config = dict(
    experts_per_token=4,
    balance_loss=0.00389,
    init_std_router=0.0126,
    lr_router=0.00156,
    batch_tokens=65536,
    train_tokens=476400000,
    max_steps=7270,
    dataset='wikipedia_en',
)
Below are experts of layer 5 (counted from 0) of a mixture-of-experts language model. Rows are named router (the router's row for the expert) and show model dimensions 0-191. Each number is 128 + 24 x the weight over its row's rms, rounded and kept within 0 to 255.
After each expert's rows: a language model's description of what the expert responds to; "comes after" lists some tokens at least twice as common just before its tokens as in all text. This comes from a sample of Wikipedia text that the model never trained on. Tokens count by the router's weight.

# expert 24
router [ 79 108 128 121 122 119 143 203 165 108 139 126 109 124 130 109 135 123 119 120 154 185 158  79 104 143 146 108 109 126 176 145 161 127  91 142 122 144 122 126 143 128  96 124 108 123 131 145 128 108  94 169 147 166 143 139  77 119 115  92 137 130 140 136 114 148 132 172 147 136 138 128 109 128 154 145 138 132  85 120 107 129  97 138 131 115 128 134 140 130 131 126 120 126 108 155 146 134 118 130 136 137 157 168 135 139 145 129  75  99  99 145 163 123 159 129 106  92 150 131 131  77 102 122 113 130 132  71 128 121 176  85 148  92 165 128 112 106 104 112 139 175  73 163 144 112 100 154 153 113  98 153 104 124 126 119 131 110 103 129 131 131 155 112 145 124 127 157 137 135 145 147 137 127 149 114 193  90 143  82 122 156 111 122 175 109 146 183 150  95  96 149]
It responds to: Clause-break commas
comes after: "s", "\"", "es", " However", "ers", " such"

# expert 3
router [118 102 110 142 115 125 102 132 135  80 146 166 105  90 110 109 107  65 153 116 172 161 192 126  99 163 140 119  96 157 177 141 145 117  94 120 106 140 138 147 116 156  74 169 132  92 123 139 123 114  93 121 136 158 177 138 118 121 137  90  82 111 194 157 133 145 150 159 114 159 118 123 122 112 186 164 122 150 102  86 116 129 119 147 139 118 114 134 135 135 127 157 140 145 104 139 122 100 119 145 111 144 165 120 168 130 139 131 117 122 114 170 180 108 138 118 100  94 187 120 114 145 127 128 121 118 145 120 125  95 133 126 145 127 165 143 135 128 138 124 137 130  90 155 141 139 113 167 176 129  96 140 141 123 183  94 144 110 112 105 131 149 156 135 127 134 156 138 138 104 129 138 112 118 118 108 161 112 138 107 159 165 135 116 131 100 140 161 133 103 113 132]
It responds to: Prepositions after verbs
comes after: "ed", "s", "ing", "ated", "ted", "ation"

# expert 43
router [141 102  86 118  86 115 128 151 124  99 140 141 135 128 132  90 144 121 135  82 130 128 124  98 107 148 137 137 115 127 125 137 146 103 134 136 116 137 117 125 146 139 126 138 106 102 134 166 116 105 115 177 139 162 135 131  83 131  60  97 146 101 158 127 153 137 134 154 101 145 102 127 120 118 177 172 125 129 125 134  97 122  92 140 111 123 113 117 141 114 138 138 156 138 121 149 158  65 120 152 139 133 132 185 141 141 184 152 114  87 105 131 136 130 141  96  75 122 154 117  84  69  75 128 112 110 131  93 158 106 147 112 170 105 148 127 149 128 132  91 113 149 131 152 129 158 109 117 142 108 112 133  71 129 148 118 128 102 143 134 191 153 153 144 141 125 109  99 139 105  90 169  89 122 104 117 124 111 126 143 137  96 180 125 131  99 140 147 129 129  87 166]
It responds to: Noun-forming suffixes
comes after: "t", " the", "b", "g", "at", " bo"

# expert 9
router [115 113 119  83 109 147 144 142 156 115 147 117 104 110 119  90 106 112 139  80 139 123 138 104 100 128 172 115 109 151 162 117 148 127 152 129  98 143 118 132 168 130 122 137 147 135 125 139 109 123 105 137 125 121 154 151 120  79  75  89  97 117 179 152 137 159 161 142 100 135 128 130 144 111 164 172 118 142 106 102 112 165 117 139 152 104 131 152 160 110 161 141 156 159 116 147 144  90  94 157 111 127 149 149 184 149 156 154 121 113 117 178 142  94 165 128 111  88 130 154 107 128 111 139 106 127 144  73 175 108 161  99 164 116 165 127 124 107 123  88 105 158 118 187  99 129 136 127 149 108 102 131 117  99 164  91 189 124 113 113 145 154 137 120 156 113 137 147 134  84 135 132 108 122 149 120 144 119 153 104 124 121 159 129 166 109 142 164 134 111 118 141]
It responds to: Ordinals and season words
comes after: " and", " as", " the", " in", "|", "fin"

# expert 28
router [112  98 126 110  93 114 131 131 171 110 144 134 119 129 107 127 125 116 162  72 138 157 167  98 113 127 125 121  80 168 140 113 157  84 138 131 122 163 113 130 129 130 120 160  98  91 135 136  80 135 104 149 145 151 141 123 112 129 119 122 101 135 148 162 173 178 161 156 105 144 110 129 114 108 138 141 112 127 127 103 118 191 126 121 160  85 129 157 151 144 129 137 120 169 135 180 129 116  97 176 121 127 183 133 161 161 141 164  83 117 130 150 154 119 148 130 103 117 126 157 119 110 131 153 132  98 127 100 159 130 134 105 143  84 204 120 110 100 120 127 127 153 100 137 149 141 126 171 148 131 110 169  84 124 130 129 123  92 134 106 134 122 124  79 138 100 107 146 179  96 128 150 112 120 157 118 125 124 132 125 151 149 125 156 137 130 127 152 169  97 102 152]
It responds to: Line breaks, headings
comes after: ".", "\n", "==", " =", ")", "==="

# expert 56
router [104 120 122  97 142 121 164 164 157  82 162 136 114  80 124 119  98  97 148 119 125 177 153 121 112 114 157 131 118 162 125 168 150 111 104 136 122 164 113 182 141 168 134 141 127 105 126 165 119 117  79 154 148 144 129 140 134 105 114 105 109 119 128 159 126 146 132 148 116 125 127 158 107  71 157 123  99 163 113  99  97 162 123 149 142 112 126 171 189  99 172 140 140 142 102 151 162  84 104 124 133 142 188 153 117 148 125 134  92 105  97 166 137 107 156 117 145 109 159 140 112 129 129 152  79 104 117 118 147 124 136  91 161 136 144 138 123 103 123 129 129 176 128 130 125 133 124 135 162 120 106 131 100 116 157  91 131 105 113 159 156 150 151 113 129 128 125 128 143  57 154 165  86 119 170 127 131 124 127 157 140 140 124 160 146 135 126 142 130  99 121 157]
It responds to: Capitalized short word starts
comes after: ",", " was", " is", "-", " as", ":"

# expert 61
router [117 133 115 138 100 103 160 181 146 101 175 176 132 106  98 117 136 117 153  84 130 126 162  60 121 133 145 102  93 119 142 131 150 116 111 151 114 127 133 124 140 147 104 139 112  95 132 159  86 136 106 131 131 110 155 135 109 124 123 105 123 114 147 180 118 112 141 168 110 136 133 161 132 114 113 161 123 137 107 108 108 148 116 189 139 125 104 129 151 134 144 119 119 129  99 154 137 133 103 170 105 148 126 144 155 151 133 131  85 127 137 183 168 148 142 128  95  62 146 134 137 132 128 117 125 116 147  78 128  93 186 113 142  74 153 158 142 109 127  97 120 129 109 121 130 110 127 117 179 117 122 134 111 126 134 118 172  94 110 130 139 127 162 124 183 116  95 136 159 127 142 177 102 103 147 130 145  90 139 150 126 122 153 109 147 113 126 146 169 101  75 123]
It responds to: Sentence-ending punctuation
comes after: "s", "\"", "es", "ation", "ers", " season"

# expert 6
router [ 97 104 137 143 136 132 182 151 181 119 152 104 116 104 112 105 114  90 144 120 167 132 175 121  98 139 162  70  92 129 147 173 162 125  89 133 101 166 108 123 152 158 105 153 135 119 131 135 113  80 126 144 121 188 169 117 132 102 118 129 115 136 160 120 113 122 130 175 124 133 137 163  73  88 140 158 127 132 106 130 128 142 116 168 148 102 112 148 161 124 126 192 132 150 103 134 154 115 112 161  84 149 170 131 129 139 122 131 129 122 100 156 127 123 154 130 100 105 164 141 123  93  75 116  89 124 147  99 139 117 141  68 161 122 140 116 134 124 130 118 133 151 117 158 150 115  58 144 113 111  89 140 127 136 163 132 133 134 113 142 141 124 147 102 134 100  95 151 140 117 144 134 116 123 136 138 160 112 137  97 129 124 135 120 132 107 142 133 168 108 101 144]
It responds to: List and place commas
comes after: "s", "a", "ia", "o", "ton", "y"

# expert 52
router [106  79 116  80 116 102 169 125 155 115 136 202  90 125  97  84 114  99 123 106 161 176 129  91 111 172 166 126 134 165 155 151 127 127 114 157  95 149 113 115 178 156 127 175 100 115 112 132  96 123 140 145 127 126 162 138 122  91 136  90 125 127 139 154 157 133 140 148 135 145 123 146  93 124 136 176 145 157 110 110 121 131  92 151 137 103 102 115 157 105 145 124 165 160 141 145 149 135  95 162 147 129 143 113 164 132 139 151 114 125 105 129 176  93 151 124 133 114 137 146 143 109 146 169 101 131 133  86 170  96 114 122 167 109 148 138 105 100 118 121 106 153 108 119 126 129 118 124 174 135 111 139 130  74 123  92 136 125 106 137 131 137 115 118 140 143 114 132 141  80 108 140 140  67 110 110 106 135 153 128 124 165 147 146 163 134 123 164 108 115  97 134]
It responds to: Common adjective and verb stems
comes after: " ", " a", " f", " re", " was", " pro"

# expert 57
router [114 111 119 128 121 112 172 148 139  97 150 130 133  95 105  95 115 133 123  81 152 152 145 150 109 122 212 109 120 135 131 127 135 112 163 122 123 147  87 148 162 122 148 134 117 124 126 139 126 116 115 154 149 141 134 111 111 124  75 118  92 117 143 196 137 112 123 113 110 169 140 115 138 116 155 131 111 160  70  99 118 149  86 157 129 104 103 146 135 115 168 130 157 128 110 167 149 122 138 128 126 126 145 119 159 155 150 160 126 125 137 120 143 139 158 130 140  78 145 142 116  95 123 156 124 107 121  63 175  81 141 135 188 101 146 148 136 113  94  91 120 106 107 174 112 139 110 112 159  94 117 152 125 100 166  97 146 133 128 109 132 148 151 105 153 103  77 116 158 108 120 125 148 100 142 112 155 114 175 155 162 149 138 124 143 134 145 142 148 158 118 122]
It responds to: Units after numbers
comes after: " ", "°", ".", " 0", "5", "00"

# expert 11
router [ 78  91 129  83 138 113 142 152 155  95 132 130  78 132 110 122 121  99 137  97 157 157 145 106 122 154 150 126 137 198 153 135 145  95 115 143 111 145  95 131 142 148  94 131 110 110  97 150 103 117 118 137 156 130 127 135  96 106 102 107 103 122 126 182 146 141 141 178 114 147  96 155 117 119 153 160  95 109  86 128 104 146 110 119 170 123 124 141 144 123 154 144 153 155 112 149 130 127 131 156 143 126 125 138 144 145 125 129 119 122 115 154 131 122 185  98  93  79 133 131  93 145  78 128  97 106 145  82 137 100 149  85 141 101 140 168  98  85  89 125 120 170 136 144 104 120 123 131 147 115 134 137 132  61 176 117 137 109 106 123 158 116 134  77 163 137 141 143 161 135 119 167 102 124 159 110 125 107 139 123 135 111 130 136 146  92 136 142 139 106  82 132]
It responds to: Numbers and years
comes after: " |", ",", ".", " (", ":", "N"

# expert 1
router [ 66 117 130 100 104 139 155 136 118 131 133 123 104 117 117 118 129 103 123  92 123 157 118 114 112 179 161 139 124 132 133 151 133 111 103 134  77 140  76 145 156 140  97 157 117 130  88 147 127 131 109 176 137 133 131 160 127  94 112  82  95  82 138 119 131 162 154 119 111 156 148 127 117  59 152 161 111 106  85 103  92 148 119 131 138  89 123 154 134 135 141 142 143 126  83 141 141 130  72 152 101 156 162 118 151 138 120 157 135  92 111 143 148 102 140 109 120 106 122 142 109 106 132 139 113  91 125 108 125 110 135 114 128 105 145 132  82  96 108 113 137 134 102 127 135 144 111 156 169  99 135 137 131 126 121 132 192 136  97  97 137 145 131  63 133 131 139 124 129 108  87 114 129 114 166  96 196  83 135  86 166 116 162 119 121 127 134 136 131 113 129 132]
It responds to: Latin-style prefix pieces
comes after: " ", " re", "-", "==", "D", " a"

# expert 10
router [125 104 112 120 109 107 157 120 165  81 147 144 105 110 121  80  91 111 149 133 154 122 176 118  95 122 152  68  98 130 129 120 144 113 128 160 106 126 111 166 126 148 117 162 105 129  98 148 107 143 118 150 143 131 165 183 119 134 115  97  99  98 126 155 143 141 155 130 130 151 120 131 123 130 149 115 127 147 110 125 107 157 117 139 198 125  79 162 155 138 161 155 147 140 116 145 137 132 108 147 123 154 119 126 160 132 146 165 120 118 125 150 131 126 154 107  98  99 136 140 121 118  98 147 108 107 142  93 169 124 187 106 158 106 153 108 119 139 131  97 139 128 137 147 119 174 104 129 167 113 102 133 154 115 169 121 114 149 116 102 143 128 128 111 162  89 162 146 157 102 136 148 125 127 120 129 173  99 145 132 141 198 142 126 133 133 181 180 169 155 101 151]
It responds to: Possessives and determiners
comes after: "'", "’", " who", " he", " I", " —"

# expert 2
router [108 110 104 165 117 133 122 136 162 122 151 149  74  94 137 129  85 125 138  89 138 140 116 109 118 149 146 109 117 133 127 123 158  91 129 149  90 153  87 140 176 144  90 113 109 123 111 180 112 126 113 127 132 126 140 143 134 113 109 129 145  83 127 127 153 127 120 136 126 133 112 150 101  65 135 149  85 177 111 136 108 166 126 172 119 127 154 158 161 157 154 166 177 115 125 160 111  91 132 140 131 140 160 149 118 136 123 156 130 118 114 120 142 123 142  75 121 124 130 145 122 129  93 132 117 108 114 108 141  98 141 103 141 131 123 143 106 111  98 123 128 121 124 138 114 133 115 166 138  93 115 153 131  91 124 106 142 110  99 106 156 174 133  90 148 158 137 122 123 129  94 161 124  84 158 113 200 121 159  60 171 146 158 135 158 120 128 122 134  91  70 124]
It responds to: Inner o/l syllables
comes after: " G", " S", " F", " V", "s", " Z"